From a checkpoint of a small mixture-of-experts model trained on Wikipedia: 20 experts in each of 5 layers, a softmax router.
Below are experts of layer 4 (counted from 0) of a mixture-of-experts language model. Rows are named router (the router's row for the expert), gate (a neuron's input weights, with its number), up (a neuron's input weights, with its number), down (a neuron's output weights, with its number) and show model dimensions 256-319. Each number is 500 + 40 x the weight over its row's rms, rounded and kept within 0 to 999. Numbers have three digits each.
Before each expert's rows: a language model's description of what the expert responds to; "gets" lists some tokens that make up at least twice as much of what it gets as of all text. This comes from a sample of Wikipedia text that the model never trained on. Tokens count by the router's weight.

# expert 12
It responds to: Participles and infobox labels. Past-participle endings and verbs like built, designed, decorated, plus infobox labels such as Died, Website, Elevation, Cinematography.
gets: "|", " and", "\"", " by", "%", "ed"
router:491484437502422563542506545537526553528413495543487509466611447478543510512511465545503547478496476464449487503552531474479442510518475554469548515581506498583532509521504515493578480495434595
gate0:506555476456491474558514522475478469534551522529472487544543499522442558501484505478498485484514473560503471482450461518493491467448465524495475496504528537469477462505520523440490599500527484
up0:529484545472503432463466543543469477555553508470500439562497455514517514397522461516460496531498495444509502456490501516449502518552429550489567473486539550516491460526519512452531456504452505
down0:468558520480524564510448467461559502534457521571539532501533511536529510499491436543483492515536569497447491572497386447475587522521420507496536465502481518504566439519476585486495446497510503

# expert 13
It responds to: Sentence and heading boundaries. Periods, line breaks, commas after opening phrases, and === heading marks at sentence or section edges, such as "Similarly," or "In the 1960s,".
gets: ".", " a", "\n", " the", " of", "==="
router:498478471469410605506524509518519505518416510519472546493590435433517516475517449538456528478516482508467481520529528479519437520534418520466548513536469471567492516486485496528557525455452545
gate0:513522557486470546462477501443520521493460512513503503454564547488555426506549522476573497420537533527486488445431460468454484418409545464511560531556546459476472416467529505499632578472495484
up0:502532504458458528512520580447505510490530516486497535475540441482512476489474434520554493464495499531514418562494557483514478395529523466519477512485484448556557481509486501508512490534544461
down0:495468551547549552482511485493570469533523506496473533452469526507564517533511453578555422475552456548485453496522499490549492547515554444527530500564458534489496541534458508478542475510496541

# expert 7
It responds to: Closing brackets, country codes. Closing parentheses, line breaks and country codes or name pieces in sports tables and lists, such as (SUI), CRO, Hapoel, Libya).
gets: ")", "\n", ",", "),", "|", "″"
router:538559440483421579494513513519534515503446489545507509485574448469535524514520471517468543491490457485473459500557519470494462524541387568485534494565486493549501515520498498518600496498428562
gate0:533486544505537500518524466453486503464537455502511491517473553539475490424433488458455508556467515472511462559520489513531424558486482520483537552503516458467490522584421505582545473456471488
up0:520571591465372541511486467492486421476446440495522502464485463530506511460483519476458390498530508490515440487504487492526581449445487523496510495538542475438500508564507504459484562496510491
down0:494532541408586502480504552526541534485502541574488513588565519473433527517456514501449477497487547480503519571531481496537502542483524493475499469521461505521506460554514538525596473506560461

# expert 4
It responds to: Digits inside numbers. Digits after the first in multi-digit numbers: years, dates, coordinates, scores, route numbers and table figures, e.g. 48, 117, 2,472.
gets: "0", "5", "6", "8", "7", "4"
router:488486455514433481501511476474526603470501523481458455475559467441480500480508490505533466502560499586504515493520529521474455438540451449534452471526445524528509465444511497500463459525547459
gate0:482479517541478499518491538547526545491587475509501496508449495521531525550549499525545505535522538548525479461577485417441544536480461492517396492474540531484497522520425473423449483407547458
up0:562523495486468446442429513482494545534381532476489457479562565439485485497486469429468499471422513508475475536498509497500432465573477524438515512485442495435542568559438473496486457489467457
down0:575425526420410530486491567515521529507508447435447524527479479516556533502477565488483498545479497477509538437492495522440502508436512561535416483482527497452459482509438498532571474494591561

# expert 18
It responds to: Career verbs and prepositions. Prepositions and verbs in sports and career biographies, e.g. played at, optioned to, joined, won, appointed, released in.
gets: " in", " to", " at", " of", " on", " for"
router:563571494535536425541511512499489486495451468501486412504455488477513479500468541471453538515491522407508510493481469535492421516508574426504445534551505481498558518515480575469460499515526435
gate0:467514538541502523465495480547466527512480481515591532504550512573521486478515550504435558541449552556535484565460500519499529472419571612493455527546439479462519447485503495520504449534462509
up0:443530551487442498537493508528534544439523496528468516496405450523427546506517481453493536457493507522418569501492489486511462550482473380502497451506586467510419502433519562464517529516539477
down0:490511516492500508464477441550496521454545519463519531517454513471450539514519521508493541503496530510539526488538520547567540540511449469547531457521521475468505570522548515417397447487549515

# expert 19
It responds to: Digits in numbers. Single digits inside years, dates, ages and statistics, such as 20-2-6, 19-4-2, age 22, SAM 27000.
gets: "1", "2", "0", "9", "8", "3"
router:514505474532492536517509475514471450475454502494526430514535506572467529558520545478522437526533505533496554456509534477522417475456570492573435538540500574426451543507483503500458522592510421
gate0:540476462436485532492518491516499493493463420499541461428538556420533570459596526517436484520493507583491454549562504535457474385472468453492546445541543549502509473535461528466514556554485447
up0:459499440545515513503556411507460474468516536420519500392538418474543485487496508548507468476490533548501459502542417471476460466496470484513520492470507554487483524450494519473510535486455519
down0:510458525470498502520533497557534478511558496541508478410496453464449578487505443428532553520452477567541561493511505533489509518418487501476508513530479469537488476542434424555528518569516440

# expert 0
It responds to: Opening punctuation and hyphens. Opening brackets and quotes, hyphens inside codes or names, and spaces before dates or numbers, e.g. C-54, (by), "crew.
gets: " (", " ", "-", ".", " \"", "/"
router:480415519544572477513543503464518541515537443461477547541465509556454474532446509468559485508487566487503477551512456483467587503472578425490555489466533479471505498529505461538541457516567524
gate0:463492480505528508436429528519563533473484510563518475545552504515443457521595464468524569525497531496446462488509555500434510469474405484514516462500549479488626531433561492500553517477479534
up0:529542505488431551505518514537403490531529559498499432501493431490482461503510466452498496566465498520541535450525500487495489540476536448501532509534583443486488487553501555471451573526553469
down0:492582560499464516505485470518461504511451489381476503507484506495510433524553444502456527475383529518500544445459499436524427465493524544475517504535574447471588535459482488484486545560507510

# expert 8
It responds to: Line ends and separators. Line breaks ending list items, table cell bars in career-total rows, and semicolons in stats, plus French articles such as la, des.
gets: "\n", " a", "|", " D", " d", " March"
router:446550489532407576509497521524516486505457487518498526482582434451523514508522480535469495488481458467468485521525503508450449512544434524459538499523472462553445535513522459498548524477434496
gate0:468498529533470409489464398601473427490500487493538406543519535407479465515363516474463437426496548491476528530511520503450484521470541534532574513470457552515494462590492561477463502503456536
up0:469521568484554478500546494451580523455572517407488544477489538507389505525442496449521532541415496462487520530519507484519486504531504412533606486477487430458603506526463486533492508565532523
down0:508524496421575448505531503473544465456494474500545516501503544571463568513493478507478507500509451512484427497543524536536533448448559496438543427481507504502585472500518478548473487494496498

# expert 1
It responds to: Determiners and table cells. Frequent function words like the, his, their, The, commas and periods, plus blank or numeric cells in sports medal tables.
gets: " the", ",", " ", " The", " and", " his"
router:457571478448422585504516522506515519528429494528466528466556440439556525502520490552478553484508436487465477500533549453508477521525413544441519493576494471560493539503485470539558517463441549
gate0:602563524460484448563473545546513444498479541427513558523450480493487520524546532505550465575490483499523572567475506492509503530441465493536495548478538592460482547476475559574466488469461458
up0:481471560527440490498509546542507512495453483555506493518540472587510466467485469443507469522499520465402492494524537489490571522495485484509473615460469522472463534538510543464527488477529496
down0:609500560558546483494486517525509563521498531438473514506436538499468491513426476521513506542485509521431514517527534555414540539495569471431516546488439471566482504520523532446494474490504499

# expert 5
It responds to: Taxonomy and table fillers. Periods, commas, digits, which/that and taxobox words (Animalia, Phylum, Order) in species articles, synonym lists and vote tables.
gets: ".", " which", "1", "–", " that", " Order"
router:485496475473422583540490516512527484488461494526491504497556451421506529480558467499487545503476477539461471506534474492462479527515470513464533496591497493536488508518474468515556529451439589
gate0:449431515474540491552537532494475443556512515381549453567493526505508543491546437544430490529510448474480472452457560525529545471475471457519474451527532572493518549548491577480539532503481535
up0:536460489473561489506493478498533457519505492481449467578563475470497526575485560476494489479450509452435537489539465489498495448506470481435530483516441486489548481435477474458458462466517481
down0:480539474493519443517512501516529544531545529537446442378492536508544508525539524513480520538466602544477493429464551488495517440469513517481501530526425496454401480572467491567464426483447523

# expert 14
It responds to: Census and paragraph breaks. Space before percentages in census household sentences, blank lines before headings, commas, and space before baseball scores.
gets: "\n", ",", " ", " the", " a", " and"
router:496495431448385559511525519532505496533410476531483537490548477460533526489525473533444531486457471544461463538551542483536468521538381525463535504606500491551516518503494492504553509478460557
gate0:452406481531484588534503526599510477463453486507514485524478555464564529494510542485508544547448488557542478433523513470546414430495462458523576540477465503480507443476546497536437530516594530
up0:491499512509525463429455488553494479484470536564484551505524423549535490473510534516498586488440523497629424539465525457495497547548495538509488566488501447550462479586575535441532515448528436
down0:498551468500475519468549493523405472574493480534497505527461441454513508576491489503573518537469597481532546568463500493514481525481470497501484537506481470593496468508528445435526549479558516

# expert 11
It responds to: Table and list separators. Pipes, colons, semicolons and dashes separating fields in tables, infoboxes and lists, e.g. Venue(s):, Official:, Teamv; t; e;.
gets: " |", ":", ";", "-", "=", " –"
router:541472597521478540532529484452473482438497519471480545546480527503548477531509444518517513500446452581603533490462542499520586481507450503538442470570506481527520481508532525458450516473624481
gate0:507544498554542546451504481460540465571510512492499465469507483556476463554499452493540517499465518513586507502548568434477533471561504497503534427487552502525501521469488550496523511494536475
up0:574472495479505503582515549514483531515478446545461525525528459457460486497488520506470458517525477492431453463547527533474479517507560494529495529502459464540494512505525528488474531574566538
down0:513504412518500537442518539537516490489491439507473511517501493571434487525524506536483544552482504513464525434550577518493491445442460512526500443510531469445493467510439488556477478565550492

# expert 17
It responds to: Months and catalog fields. Month names before years, survey names in asteroid tables (MPC, JPL, LINEAR), coordinate symbols and blank table cells.
gets: " ", "\n", " January", "°", " December", " May"
router:423481466473364547506525504513517462476446507527487500474605407445503518523503447497409500465519455518445475518552504488495512533520433457482552510555485485553459500529512425504577523465428559
gate0:513505509503454463533487476425460495552577475463543478552470388391518453525489490493561582563408519501631521405488394474495545555555471533469500489447488455540506548482499390481519500486492446
up0:543539522472492463504503436536543542499591522471513517531404459435468573505527543509505490447535474510459468423512519512458466401508484478514484524464452503646483504465409483518480503438523523
down0:473447513587543496489457548520534524481518517466410474495445485470455520487466535491542519527462539555507511493479465561460535418473534503525451504452515447449478478502494459448441558573539533

# expert 9
It responds to: Adverbs and auxiliaries. Adverbs, negation and auxiliary verbs in running prose, such as also, not, well, than, be, and -ly endings like fairly, visually.
gets: " not", " also", " be", " is", " was", " more"
router:514559468481499523391486490507541424587451542509485530502432486506565495472505461533466454490519453555532529523453505489528574516464478539516544414494537482577434549470569491518484520534519598
gate0:537447564408513480494394495451490525535468444548529584507500586532443563450517508487440461464527538442468442465538497535522497544499545461542436438494574477525440494584487528412449510507502443
up0:561510555530443512524507510521536545439549514491466549515465444586514451454522508514492529543465545490481480453488503540538423470531475465411423560490556547482445503417536527556496524495459549
down0:496510510545543550485457506540511543502582482470539483503526479539532451543454520487460522520518438527499514468514445513565494486583577500478406528560464478561447547474452469470459511557421473

# expert 16
It responds to: Table cell starts. First token in table cells after a bar, such as numbers, scores with dashes, coordinate zeros, and first names like Bob, Keith.
gets: " ", " and", "1", "|", " —", "'"
router:510533458504409643504528512521538496504454483548490508485565442450538513539514457509470490480475474528443470492541498483503512534528446515453528499576504485527562541526496456514515504474449557
gate0:529560556514445490461512473553555553457449502475485453516555469500455463537408496544464519488470496524533559495502484505543527549466584449445549473526459488507504467520445513501503574515527523
up0:494510469486448440490513521472478531527571522561481497455504470567452541432552476565548535520591531594547595532482498535506467508502460533539529533492469509501524540497404481523535479512437436
down0:498482514528481536521527542501540506568485530479486490586480458496546535524514567565520499491466556484442442512475531454450486534560542519539530500541508580515505568497564536476499537492451456